From a checkpoint of a small mixture-of-experts model trained on Wikipedia: width 192, 58.1M parameters.
Below are experts of layer 9 (counted from 0) of a mixture-of-experts language model. Rows are named router (the router's row for the expert) and show model dimensions 0-191. Each number is 128 + 24 x the weight over its row's rms, rounded and kept within 0 to 255. Numbers have three digits each.
Before each expert's rows: "mostly gets" lists some tokens that are sent to it at least half of the time. This comes from a sample of Wikipedia text that the model never trained on.

# expert 140
mostly gets: " in", "In", " In", " during"
router:090068097131097124130143088116153129127156124157069105127141092196092148137113113126134130103142158145146160113140161099139150154132145151100140175088130119090132137131134110143132114133095103135150122106128127134136140110109092149091151153157114118164126100175160120124148154148150070111134127120106176102111113118141147160110117098139121103130132119135131156117110143152132110120092107121126147182121161096078140085163162112097131137138128102099082126089129115150121161129092104178145138091181157119134150115135151124140106117137156142139086130171128100158135114138146134109

# expert 138
mostly gets: " con", " pa", " dis", " Con", " bi", " tri"
router:099106128087060111102159077125138145117160121140117122104142111198088179144114122140074101124117167166114130090117129116150135114135128143104150147071111072108149136137166152126091148119121113143156148118105149100109122131086107142097135137121116109152105081119138123098121170125139120122127130121089147140106144114103108152109138098130119135134163137141133170144120120175131163166103104085073100152151134111095165102156153147106136101154131123116079134159132138107146139131102116165148132103157124135137136115171123134180119125099147123119128151146127098156097119134113106127

# expert 19
mostly gets: " U", " −", "tra", "U", "ñ", "ö"
router:101125059087087103103127123049131124116170113136135108098167124153087176127091120127096107126123136153101077097095144140143138135146133155070137136114098115095151129114159142086129156122144112112162119112108113117112137105090115175126137166142110089134098104157143105096100143137119111171107109115112172099104136113112114145133123111124132116100137128139127156111123143177128122120115119144126122141129134100091155111145147124142156121126147091135105079167169126095147138129143122144146098074150141141113156124171144156164144153122156159128106150141111103138143091110148150113

# expert 85
mostly gets: " −", " +", " 0"
router:065117086106094144129147106087145125132156088187130104074131099172083149164113117114095130099090148148104103105135145116152155136119137177091157148123133095115152126104157105133107152138112106179167150141105124132141147095105115141108158134143119097159107097129127124099144166134120118147140125130098165075142121114087119180136153102134096108110127113130144138131117155133145147125128126091119138160167154088093147117163128135139143091143113076145123132118129150124143135113112104155122149104137186121140149121141163122165092149095146135146112170160122105134131101117127137130

# expert 67
mostly gets: "ä", "ø", "ü", "JPL", "ö", "å"
router:107087086127077126090133116102146124152143138155113113113119087162109136137104100140089140130124145177115098153104119113128122158168119117093144162109126114110169144129142125116155171137134125124134102112122097100150128118104091126127123145145138077145117108111114106096119165137133112161118111062077143100164106104087150146113148102127132124096100156172159154112169148171116137121110142127089124156134161096082176112174125101112151145109111127113089112144130135118159152128115119152119137087136155119165135088154127139156118148095115119100086120145107124154116078108137099110

# expert 92
mostly gets: " Al", " Qu", " La", " Col"
router:093122087121123130095129102112151142135163104132133101070137103162101161137120069143121136106105136146126115118146120112157128111160120133094172155107108085113136158138180139105143127173126094169139126111092130106110132108089122136091156128154119124126144078160139134118143175116142085128104125113121161122128100131104161128143108116141126125138123142139135197144118165173131111147106115092070110130115117099108175088139168143120127120153131114149066115135159130090136160085125131148121124105145118122126181122137133156159103119120164140149115150167111091129121102157116107106

# expert 133
mostly gets: "%", " million", "0,000", " –", " ", "‡"
router:087092127078104121127145098114154114132125073170089098107124118166100141156092110159115096139112156185116116123120170123178155114113115133115140119084092084120182142116136126090136168138112085149155140123115117138158161117075077134077164146127153095147119115155123123101128157150112102152159121111079141102147138105083135146137150099123117117122123135147135133150115146128118088119097093102114120156156167112102132128139157148131150114149126115145132125144150165121115146117103108147147096116172142110161154091136150098127113132110165114133109164153125127147146090135131116112

# expert 24
mostly gets: " S", " T", " P"
router:084119089107083167125171114117159118124147107169095124092142105145095156128088125143104110093093138158122099102145142086137113137159125142107158129088101114113132138139166134104119162143146118156147127126090110098114137117096117111136124139140152131163115090137168122097124157109113112103158137059094190115103146130114128153134142117122116110114095153148153144123157197126154121109107094103115126163148135111107162125139135121115161125136123120137087136140134144141124133127110107180119123103155134157154143096176151177140141149119128123148083169139082134140108096124126146083

# expert 0
mostly gets: " two", " four", " three", " many", " several", " six"
router:121101107102100132146168095109168123142148093159113109117116113153093135161106098132079108137091149159138146123108149105155127155118148150133194158119110106093174148147167116099138140166135104122131133110107118132103130118103099158121133165148145118141120113130178128093117157146116130134113142124120160116141140131078141133144149099107091148135153175144111134137101150150122132133107133083092133161147154119121166101139144108092118119166128089134130073117104173161144154119105112159133088107131146078135164117160162137144135156117160130132085163144118082165136100130131165094

# expert 12
mostly gets: " October", " January", " September", " June", " December", " February"
router:117082119102111118108159102110159136114175123159094102086119072131107122114090134114102122096116152168096125120111111114148153150120131140091132150088123104088166117135124129129131154170136107116124143109115131108156120118112093159094157148159129101153103108165173098111136146126142074154125126114088178129137134123137139184115123091135096123138125139134126139126130150148118125117109098099114132141119157112110182115137161119107161084128112095125108113137163144132137167132073107150143159119156158105132139092155140126181113142099151138121084143157110099182121089144106145097

# expert 75
mostly gets: " Ka", " Ya", " A", " Z", " Na", " Ta"
router:095092084102109120116123122108169168157142092138136109092133125157066148133089103118129123099094162144106122136149119121138123121142148142107159151106065129118158117121159132089125173139128109150129130137080086117125157092123126137101116140121151126142084079159149115114159132129135133187122123146120181086133121131117159143121154122138113136133103139133138164142095187173153121117072081104103132151135150098076144142159140118135140110141137095142111121114133139092133126125106115154149107128163143134129164116158154172154120129139110136120090158145098105143148087137142164120

# expert 46
mostly gets: " Ar", "ch", "arch"
router:103101092121086135105161104087145114119181099174079128115177109159122114105091106107067132112105146167118076110110152105120122159161118126142186104096116088087130111141137131124130165171140108138145157115119121142153118109125120111130130144132092105134090087144127101104141160122137133150093125078105164117146114142091119144120127095163132121139135118135147148115146169146141123135109114087061152143120127110117156110162124122115143120129112111132079094122108144100174122127072127144104146117173158153140147123118144150153111130109130101124104145145095122146142095137113140118

# expert 48
mostly gets: " However", " well", " though"
router:120109109090109137104143095109147123134129089155114104108119094166114111166093096117112105100071162159085140111127162087128151131155133152079151124126099094089122132097160139132136138165139132151163136157093089146127108113106121149126142154179144128147116108157173113113143125140111102161135147117101148117163106123113153163096131109125133124138132142164103150126139167160174112151089104090098165159150143089064145131121132121121140129132099072144099118115113165108106167124096152137123136110164127139140150118139128135161141131123151151138110146164083108147126104153157147116

# expert 40
mostly gets: " China", "ang", " Li", "ung"
router:080095106086109156103169114099159129160164092160119125089136121165104160154113121134084124119116177138123131101107131101136132129131140180099141168086114095092149133127174120143117138133113102162129156142079108116111134083111147133109144134140137127158112104181110127072113172122119095149147138075098133098124119121111140151106166105153103113103118130159112131139133164140134137146087118113083118161119138095100176131148175153108145122120108095148113078108144111120120159124085133151130111125154138122153123132139136114160101132099157124148096144150093129143149109112142111128

# expert 64
mostly gets: " be", " Be", " being", "li", "gu", "be"
router:109121118059100109118146097080159130153169109156128113101140102168119157125097129118139102097100151150122108137126121104143128116137123137084156147088124107102144137101148124137142139122113086147139133140077134128134154104106094169089155194145117119192143111161115120104120105133154093183104146118113190119121124128123123149125181116144115110110120148130153135122093155153108091156118119123089141134158113105082149112144157084140115124138139097157094122157156138073147138119103107127141132108153145108145157138139145103139098130095139143149114167149119106155122081134130149139

# expert 101
mostly gets: "u", "au", "ū"
router:099115101099101088119145124091180159110161114160097095115156112133087117151119125116082131112111140182122160108129166100129147158132153146130150141116103116083154107112145124118140134146121088130162152129106095136094139090118113132097142135144111120159125101149138124109124129174131115180134123091112147074115150102116148124129129097108125110098080131162153163122118137143141158130083111103115137151144161121095148136118129142136148092149118084140078075105121127095087161095095137144122135117147195128135149118173153112117097123104140121112109151139104098168136099114137145105

# expert 71
mostly gets: " st", " St", "min", " p", "udi"
router:109116097082096160150151099129155137122162107151071135096126088164113147127117094155108140133114139129125142107091133086127141145159116160120170112101113110118145173141139131127159167130127105115137118137105131080141144119095106126119154144144168082159098056118156084108149146111135090168112104131097155086147134105095141171149148140126107116113148150131147151168124122135126173130124117087114131163124133102102144112158130098105139100149126103154099113104149116129124151138111109143105114126169156125142154141164148156171098165092146140095075141151135099134125106152138139113

# expert 17
mostly gets: "/", "^{", "_", " N", " $", "{"
router:104100084100097113121143121116161150128132093142111108096143121154090150135130103149086134145139142154126126111114142101167136148124159128093149115110099096104143130127153099111136136164123087141153159109110107133148127137133103157100149146161110096130103080148157107129154178142111066129172103095110158128119130098120122152120127108150094125139153152148124125093124148145155100112113109108114147168143155127087130136174141116133143119167118103156078091127119137114137147114117106163129111083134175126115141098171144165158106147118197127118126141148072101185134123116100138101

# expert 52
mostly gets: " North", " China", " Japan", " London", " Russia", " South"
router:124097112120118122137128060108219124132172125133107087089182113137080156116105080120105132112107178146117113094123133111139124140122125129118137133091124101115123137140177127100090149167133063108161134141107125133139131126109128149100176140145147098125130128142143125101159164115122115154139131086124140112138147082113123147147162127108111123102123124139130145143135155134161113112131103102093151118161129111115148085126158146085166126161114090132127090119147145101133138120098097163129090106161149112127163084158151130152138165086142112140109150151104129146135110110118101120

# expert 16
mostly gets: " for", " as", " become", " like", " called", " became"
router:094096121140111119126136080125158121107127103171118103122127099168095150105117119101119101117106149133126110128156140090166150131117170139134167157129106112105187134110164129110155147137127116135187113126107141127140134099096132156076144141137136133160127110129161133118110190135134078137143120135125150124133119133140107146070172102136084104093121146136120146147124161141145106159123115115102145159137147084098150108149155159127128112175158118105112136090104137142165160090098122148120107117153150116172157098147173143158107146101162115122122146137093142192147095127127118098

# expert 155
mostly gets: ").", " m", "."
router:109080113091101158125165079107165109120155096151115127112119118165098142111114082135123123127120137171110120099132126044129108126154136130123158125092098102089164136129171119119137163146122117147140165106076116119152112100125079133121133161147091111161115116138150121132135136135149116138150130089125142117139144103113144141148144115102123141136109156144147133137130142179123113118107093125120139134152116117094132125169172123113148107116101103111073103100148125122145166087121130184121171127150127132130157140137178146157129128100153105126117176182113103155143119153112156079

# expert 32
mostly gets: " (", "[", " (1", "“", "(", " \""
router:113098091119097165126148084121151133096144125172083137072142115151113128115073117132098106103105150146110141139127114109137155145129130171082135134113101124127152114103160123091115163145119082114153148121115098134156123137081096142120151148153107107152114088164157111123145153157113100128150118100118157089138148134113128135120095108144118117121105155137138155124145145188151106139098093095087158144134151089100162155152128108134125128178100126136113085107131128114166149100076116159144134093156150099137178131140155160142104127104135130137104147162079112141121120135135137091

# expert 127
mostly gets: " C", " I", " M"
router:096083104131094141110177089113171122099168111153129109060150111149111126133099092139115108114118128132112117110158170092132143155149136129101153132125087123125161115123183135106094131148147108146165154113123084148169129111090120148133126175143142133155084096140157114096131179104104098125122124109100166124137115116116127170101161121115126138137126136148172145151107164158136107127084136097122146123115121105089140133149113138129132087129107135162082102136121143127138144129101124167156119091165148141115197106156155131148125129115143110132090149146131096150129099141146134091

# expert 42
mostly gets: "h", "ji", "iya", "ha", "د"
router:092094073103081155112129116124139110128166110137113116086123099132117140108123115139089102163109162164093136155135130126110114129132115152084152163117123116091156132103169111139093170136147094119130132136117097121131156083132123143106136135155135103142127090141129133107137123125122091160131120117110170104139116082080157149124129097123096091105126148147141172103114169134160140133094103072097121161171135104097150111129149102123148117112126124102114103117135146101098164110116129169109127134139179081126151125147163127149086168100146117116105130153097128165145081093103139105

# expert 62
mostly gets: " gr", "д", "в", "id", "udi", "ad"
router:122114072096104124112152086107145129128135082163096093109138060152129116145063115092123120148083158177109132133128141138137146146163125148093139146115109130122135119108143131117121185131149075171151117131107128120119129118103115143120153160133135071167114062130128111095146140139100101157152137116073136090168098130117134122122137106118119136131121172159161166120113141132135122127129105088128112132134146112115130142175132128086124124123112115119140129131140135144124133086111134165107129109140162119116204129189135115134100106072131128106113123140112100130126118141140126100

# expert 149
mostly gets: "ea", " Ar", " tr", " New", " local", "shire"
router:100125108115073152118188097113159127145156109166112113102149104144119138152102101087109125126094146147133117124126122120172167163121143129126157169097107074059151141120150104088127144129132117071173164139132108121135141088117112161114151151136128129134133073158139099100161168131129097164097092103094131106159142115119127148125138098137109105140134115106121141127110160154137117135115101087101157176144108065120165122163136145109146145123149120099104071146132147097111145113102105111124129129140134117132156107159122146150129138134134106124137151128072133147118104123107141123

# expert 154
mostly gets: "BC", "X", "V", "&"
router:115105118099109143108144116098150117138183106153089099090124107151115169139106141139101089141103121168111145106117154089147132156137104153122154150122105107119163149152137123099117122120122090126177135125106102106136147122112122141128151157134131091139117118153170076094139164161111105150130111089096191098178100120146148136138131107140121106103134157130128114164121186136142122130073128096099110159128138101117157111158134134125140121148117119156127081137132165104131143108097095181102127097121175096135124117165150139141095144084139102107105135134094106150107112139086133096

# expert 134
mostly gets: "==", "Personal", "====", "==="
router:119101100095116116110136076109143107109171111146102121092122120136139132131100126148097097120115149121137140129126144097144122123159127154135172133072085122095157106124171094153153136160121107162195135143099120137124121121083092156132121155145105140161134088131173100103104132121139112155134127091105145134148138108114156183114126107124094130116107121130119141148103174143144113101090126124110116157124150106096145129163129093113139091169100120154094084104139152108148165121108092137105131106192131145139147099138125170141136104116165103158129148138133098181120103112091152115

# expert 112
mostly gets: " vote", " success", " goal", " finish", " won", " return"
router:075107078111098102125140045118165155163163092125085115091125112161115165123107122132127109138096152155120107123105116093139155124144116165100162141121079107084150165127146110135099151140119111137141148120110154108114165131071122173089147146110109084136121098113131115106123174165131107136134110126087127105128138119062122161136135107137097132123151172166132140134121128141130119130133109106104159139150136124104126087159150136086111112154128102118119094151121138122139166136140112130111119132173142100124140104157131125151083123095135117096108160136099137144132081135122146119

# expert 107
mostly gets: " is", " are", " was", " located", " were", " It"
router:101082079118092157121130111107156128161167110184109118108117102159097134138114108112124135080073154150104102130126140121174117152152111140144151176109125102128158163109150138132122169132118104104170120151089111129133135117061128159104145149134125125128116113167149119113119151148160054129141149112100168093103119130083112157134135089136128133126151135137125140096109155148116106156089116112111129139127169099083157128134109091145129103128126089148104104120144140121117160131130076155113093107156153138153143111150120142130122121100141134117102163153082136166107107128137153111

# expert 109
mostly gets: " w", " h", " bo", " g", " so", " you"
router:090091119087092141132137083103150144128140111152106117090116095136127143123091114126099091135137156145107092140143157072152131143166091128109178152092116122099145118116138146134150142122140120127144119117104122106124153134141115108082130170143127095193091096132139119083153163120125103174145134141111123077122123100087101185125157121141080135129117139132125135152110146149127100146133092107125161144123134114088122129184138156109125103138092069162119105134126137104164179134112120138146109114159133129150113100143168153142114159109163121134124158167120106160143100112132137108

# expert 148
mostly gets: "MPC", " Ri", "½"
router:079117062082111141125137110115155105136157098173110102098095082128119156141110097111130134120112158152118145154142119124154138135166113155119175142104084119108126146086123173115138134155134137117149143123115111110113111097127125170108164135119132118159138062171147134108132123125119110143173123096101158082143099137118147182119104118125088130101130155154152142129093164150169128139093130102101141141170142083110150095153154109125150107106137079127099120123160161102113124135124142188112134116158155124101169139154138139131113150130152109136131158135115109136139101135117159102

# expert 159
mostly gets: " un", " tr", " Tra", " Un", " trans", " Trans"
router:086107087091093098113166089083138146118162116151090088110152108163108121144112147132126124117083134150089126143123120102167160116125106144126164159093090093112146129111118107087106154149111131130170138150092118137133104134072137149124134135132109082135124092126159146111125162109140131163107118081095131098119137144128102156109120125154114135111135139118123128138087170169150128156114099119121158125152130082133147101180138131128137082156102132128101081115174177124115139132108116114141142108157174102146154116136159117131115164104156105110102134139069131138134106126110103125

# expert 123
mostly gets: "cc", "press", "ul", "op"
router:108129096114086110140154142050154160100164102170112106110118092138126138143078150159122123102123146140092129103135170084135127145132148140117146132074122095099131141128144145134100131127121094176166149126098128134123151111105124136117130140126149131146116062131124123121116160162138100146116114135075147108117104083139134145116152072129094120096136110143166173109127148158130139118137069121108140160132157084127167119184151111127154102121151098136117116105115157113129132123068130163122138137130156124162172132147115104137112120125165166123104155156114108144110100130138129120

# expert 39
mostly gets: " d", "ra", " ex", "au", "ba", "ma"
router:093101108109091133121151109094120154109167130148119119081108064194130136109094102138087104131098150158108155118115143123141102139151111114088144129149120103089175107139157143114130168141118079109145125138071127148143131090115130137126134137133134113119116068155126097111133162130120089130121117156135160097164114094138126151123131117151126128126130112148148158136091150147135143128110097052104125147152140123104158101170113162111112142109114112108085110138164150120116134077115134144124167068145153088133151110146156109157114155131157157127117164162114138149119118121124135129

# expert 156
mostly gets: " km", "MPC", "^{2}", "•", " m", " mi"
router:108101085114105152108123084113153150121118121158098118080120085162094155127104120137117128118110174157108128108097153122159122114139140137125142148081100118098169157114132129132124163160115085130143148107123101136145162122123094107119164143150098142182134070151114129117167136114130097136118136084094176127139153119118142173141137121109091131114125128184161143130134148139128123084103112123110140151146154127092126107173179134095120102143124075132084097124169122117126150111105110157103106113183133121133134114130153128148089152112188115127120148137132121150127106102121152099

# expert 18
mostly gets: " Mc", " David", " James", " John", " William", " Robert"
router:112101098124086117120143110108160160127141097135098116063116086153125155132108067094110117143092161158108092125115130084140154130141116129123148146125090108113162135143158091110138141124130112150154122102093114127140125107085126165112129135139140091148096100152143130099121144126127111170158114105099135091141120094106130145114125096122089146097135159135126147110121130129144100122096122074089123166174148073109155105130137135104152081137122101144067098141125154135122155142103119160131157136138164089163116131115135137159103131096171132139080154125112140157146101135105116099

# expert 6
mostly gets: "at", "JPL", "!"
router:131119075094105137124129109099173121142152108173118088100169095136120168110117085149114122133120146147122113108122148094120146147145139153127164146101103095081145166150140109117127167144142111136141116138105102137148165117111110147091159160130149097147124093178149120096100151169120114129124148118104172132126096078114115159132149093124103098135087144127157126127129175143119130130118119108080165155156168102105164101128148147068136114142131121147084103131139126135123163092079123142109120113168168128142114108145157149135134146107124168105123146178134096132137101133101124115

# expert 68
mostly gets: " Lu", " Ja", " David", " Jo", " Je", " Frank"
router:103083110121111111099133052121198137127148107122115129045141110139130167136109102130132098098113161135125116104108129078159144126144134144110152139107087117107141111137165125107135158147151125161147116105093106131126138100103110146122137140142136127138081110146128102105154154114142063160118131079091148103136130139107115175097136123154124133128141141157145156130075167149157108125104128082103147134127127085100178128153138144113133079142138128126115102143116107118121161141101118164160144121164141133127155125135134144147133131116133110131097170157102095137132085107129119089

# expert 142
mostly gets: " de", " lo", " la", " De", " di", " fa"
router:072104119103080117120158096129165129123159120146105113094116115170108124182100121129096103080107136148104100128111146109144138121179121138118147151104097112100146150112152124119117137159129082189165127114110117139116138119108101162086162140141119095180130097168146102108131173097139094140174132105105157096118121113125088126122161110108091123162169111162145156145097134128150142123115106087078163132157157127086146130135160124129120116140125110139102121117148128130126169110130103170086145092146145102128143156146144125156110123123157139108122140137134097168124092141131134124

# expert 13
mostly gets: " American", " English", " German", " professional", " European", " French"
router:095101085104108131117182089103149098141156127153099108099153111158093142124065119127109121093095137166111103124112134113161147095122144113108174130114127118100132162134153135113124149118102086129161138146109097145138098099080113128122171162143074090151097112137137129114132194145129106160127126111123134129122125074103126136140172107133099118094136118143113141115130164143162134136120140100081137142117156105106162092141145104134141118161092102141123095134123137126157153107090102161123098103179127111115166119159144125129104154084133136103120160133108110130154089112113110107

# expert 84
mostly gets: " co", " Co", " count", " level", " Court", " Council"
router:100110114139086112126155098068170134120167121138132088087126099161122152164087094140107090110121164142126109104120160104136140130182139164140144170110111106113141171130139134101116166132144087125167128132096099117106149130094090129109171134145116112186115089145143106115119178165123091157125126094097138107109117088112118136139145126109127129098131130153143140157148135140110106097103136091118127154124154111116142139159139150129122141141135116147126121109126129128131149118113127141142117114149149104113199115202154159171113147093142131113107129176132105165127120149150124089

# expert 60
mostly gets: "í", "á", "ó", "ú", "ă", "ā"
router:106126126117103129116145127105170137128148121133130087104165113129072143124086100138093113156083167202118100128122117097111134129134141125092140160097121119079190124095160113097130158136117095170152135116115111128150114110091121127079157158155126079138124091132126093123141135141119086144100121122111215107151131107094120127128170085148108123121113152130154127105122152143128156128110131112099130135140131084082156074140147139094152118142135130129131090140135141107152157151076131142152120125145163120155146134122143118124114128107143134102141135154117133144161110140115150090

# expert 9
mostly gets: "ing", "ning", "ling", "ting", "ating"
router:099111098120098149119155133120154125147141122171120135113140105159129173137118094113130086148103160130122121127108160091146161148160110142115159144109144119082137130103134119128118181156130083121132156159133103123138151089114150137097136172149141083134104095132139120105115160147113116133126109101102157114145164060121129167106148096141089116102080135140162129138142169156123129120109072121111125157148160089112164095175152084106134095144109091146112083109142151129120166134098112130163133097157125107153127112157164107146099153119137121139112138164110127157135099105137100108

# expert 29
mostly gets: " Democratic", " President", " president", " Council", " Party", " National"
router:109092092114070171118152080115178127138182075153125073092117113156129136139084125124106115131083148161125128103120118124134127142133141143128144160118098084109160156132167108066099158160125087123140118155118134136103132119112113136097145150131127112153119104140117111105122169140126125120123098069107152101103135145129113140114176113106102100114154138143132182123115157144130122129138112106080126138120149114100142115135138118064173094162110108158095095137127138123141149139125120143163126098138141091142137092160144140136096119085158156115097143145125116133147116139149120107

# expert 63
mostly gets: " b", " wh", "gre", " Gold", "lect"
router:126100114121096143122146092086145126149148130170069107098141091163112174111117110112107116101111141143159123127139150076132127160188161150099138161068094117100138144148162152088152138145145101148162165136101080101129112128111135104104146177139121130155108096129134111094143131141146130146139167114098146115125106097089112171139141114114118122131133153115136149132113163127157131164066148111123163132157109110084155098143166134110143089131138097135126100130138131106123116126097127145108147099149144104160175127153130138127104156089144153152104159149111131134125094165125131116

# expert 153
mostly gets: " V", " Vi", " K", " Va", " Sch", "V"
router:096112117141106137127157109138158140140158097142107102082147093154106152165114081134108101126136161158121111098134113092163145154155117167120159135120088111112155122132165134110133126131133103132158157117092120128133106126075103151131165141140160118156118088151160099099133129143148093172128107068101159120111148115116129151119165075134091137144145159127149168147129156149128113162109097117078127159134150101102144125169124123133144104166141136112098102147155152116117147119093112159135119097142164133139159115162137175133113122114182119112066133151106123142147097107109149113

# expert 152
mostly gets: " Bu", " Mont", " Bur", " Cor", " Bra", " Ri"
router:117121077106072107101154068109158142149162109141132123109156117175083180141080101133130093094097170140104102125114133125126132147161123142121127153076073111102136137127141142088132181149120097140147130110093102114147128114126109155092151138120141106151085077128118132124133131126132100152147127065121146101118139138142116166121149115149083143116159122129157158126125171153156127094136114089087125149123144101138161095142158142095126098137133108114103122137157134128137146137112107121140154113142146142140135132166133145154141138126135091137090185167129116132150088133115112103

# expert 141
mostly gets: "com", " Com", "mission", "gra"
router:087109105090098131131172107109152118143148095167118139101139118187126180118129092097117104077121141147108097112123160104119127162172108128110126182115117105080152118151121122122124180176103111160141142131097136118138119122093129151123128150128111090142125080166151131136159146155136101135116123090101150096144122111115140141141127100110118109100102169184141159157151140151126109129097135083096112147146141119107149096147141123093135131142139100114096113119142131104137141155109099163092134102144140097146154087167150135146110133101133113159089135152127079156149111130118106092

# expert 125
mostly gets: " re", " Re", "Re", "gi", "fu"
router:085111090100061123102160099099136088143139100169084055108140078134118134144093123142097111102129144166104129120106161090137134147138144150136139189087094093132162163146165136090098150141111129147181160126112081124132146122115113136087139143127086128142108095130129132117137144121135147128141136121059181116118115117109124153106133106115100131113137152127160154143129137148143089130105111115091147155146136098100140099154128098117153102141117106152107110131114117115128144144128114136139117127147132136130182121121151132160110122089143119130115152153092111171132101155142134100

# expert 37
mostly gets: " G", " Sp", " P"
router:097086108129110147116154113103147127131158067139116114101113081143103107150091087147113138126127127158121107126141140092158129152156130142125152143089111107072132123114174135098117140136129103144157115116096133155128123088097115155102159141132134128175095111114150127106157159135125086167106139082120134098143166150114087185150135120138088128114154125153179160132130125131163127148098130134142150152119139144097196132149142148152130125130139113151090091113136131098127179121070103162139120098140125101136147122161135155137122150119145126135082132175121110134129086122145166110

# expert 147
mostly gets: "et", "av", "″", "en", "script"
router:100129094148104161134158131105182143155136077134097097100121093137125168134088097101117143112140133159105109099141125111141121167142152138101175126119143126110161133146145089098128196149113113118182158152119122134149158115084088127121101140135099097162123083154148103092100138159148078144125151092115153107121124133116124149129157092115115130121133126112133158151136163118118120121113094134089111117132151148109126085131148127103146117148145108115116104112134131079120160129108147159155152125168172140136128110164158178147089150111192140118134118142120102147146099122129146097

# expert 77
mostly gets: " \"", "=", "“", "The", "==", "==="
router:104079106119112146118127123101141115121166095147115091103125105174066129127104098143132117147100152130118129143153149081166148136140143140106160132096113106087149138126169099116110128156111120117179140117099108118147112113098120154107127130138131117168110108157152099114116168155120084158126143104117176115153136118089115147118127087138089130106130145161137157146117160153160110116085139084117139156164147112093138144168145125128125115139087116142101094116149137093131153104058106137112128109157109126156148099140139130144113113063143127139122148119138103181113074126113147097

# expert 81
mostly gets: " Championship", " Cup", " Team", " club", " League", " Club"
router:118107076115096123125126064100170144163155096156107084101155095157109151124097085125108108134077152145110122131117142111133133141173138134116149116120099100087150152161144110103100148134130084140143180134124108123145158112080118158109180180121160103145121096154131121092121172162151113131114112092122157089124156093115110154161157100123109093093123147156125149125124158126167145101137123118120143152156122125146159103141162116100134108127093107146103074151134154119107153116114128137135124112130151083126113120166138141132097142113128125127110142129109100145164111115124099097

# expert 110
mostly gets: " se", " mi", " ma", " Se", " su", " ca"
router:094108114086094114113156069112151143133144121149094111095139093169120193146097145122093100098097158157135151131109116091142143107133115135128157143098092093086174104129137132128124148159134124124165155132097121133103135113130101153106169141145099099149089066178113135113157152151146125125114120132095159088138170130140145168138139088139100137160136095143142134137086138145155147142113122123075137150144127100133129134146161137095126100125146077153114124108129134097140139104103116145143101137157119128110149114168145133145139146091173141131117161168148086147141103127129144124

# expert 99
mostly gets: " f", "f", " four", " F"
router:105099112126098133123152103110157105135162109154127127094115086172097130172098124106096075126088144142107148103088126099149111143153140144107151146113106084107153134153154114136115142141129101130135095124113100135107130117123100148110145145135126064175110091154170100122153134121146100190130148114124135119135086109104100133117118084110143122095142163164156140120126134162118117155109106121097126163131136117094159140180160135097156131147107092150114114139097143112116171112113123155136132102166144101113144126131165141107136145135181146148084139147126091174115094140157155103

# expert 150
mostly gets: " No", " Pri", " no", " p"
router:076109084098108166119147118064138117109163115157108101110126116165103154131097109136084101103091130148118118114140135102153128146153131122093173126114106120100154117116132129107126186112138098117129113130094141131119128106103116164108148160141175115153102093118127084086148142153127117136157112138115166097120131148089088167109131115150103104128124145165164126137095137145181125127134136123092120138119146138089169143140125136126133109157139097142087134103148160120138156131119119151133115109156162147128168128169122135144101164119135133119060144171101097159138110176120138093

# expert 157
mostly gets: "fe", "wi", "le"
router:124114073108093149115123112112136129118151112145079117097128119168106175120112088140091089119116149154118163147098153112127142131147136102106168134134144089101206148146153132105120116155125119131155125145092101101163159100104119153097139159148109099148142110182138133107091125106128083145123137126091124114130134107077103133103116100094104117126139163136129167118117179131138130109099100120102157163132142083119157094135183136122128130149129121140094089125103152113130136091129161154150108123152165127170128124148146103173131139106149137101124141169130101153113107094129148109

# expert 132
mostly gets: " wrote", " announced", " released", " received", " won", " said"
router:062077084104123145141137106081157111151135079175125132114129124147123162140123123117117084124121138159100099128127140109165158132141130144126136162111117121061161164122147151142143137165111137165166178102112099147160152116072133145113144140160131094132114091134151113082149142150117132157133136133073164104125130125106127165104135104128129102114099170165148128116111146165162139111127127119136148148171166116087135103136121117090137111156103122115111083160119139134135144141116133159108125113168176110128130121153157127131103122095133116131105134158094119162140079133126120107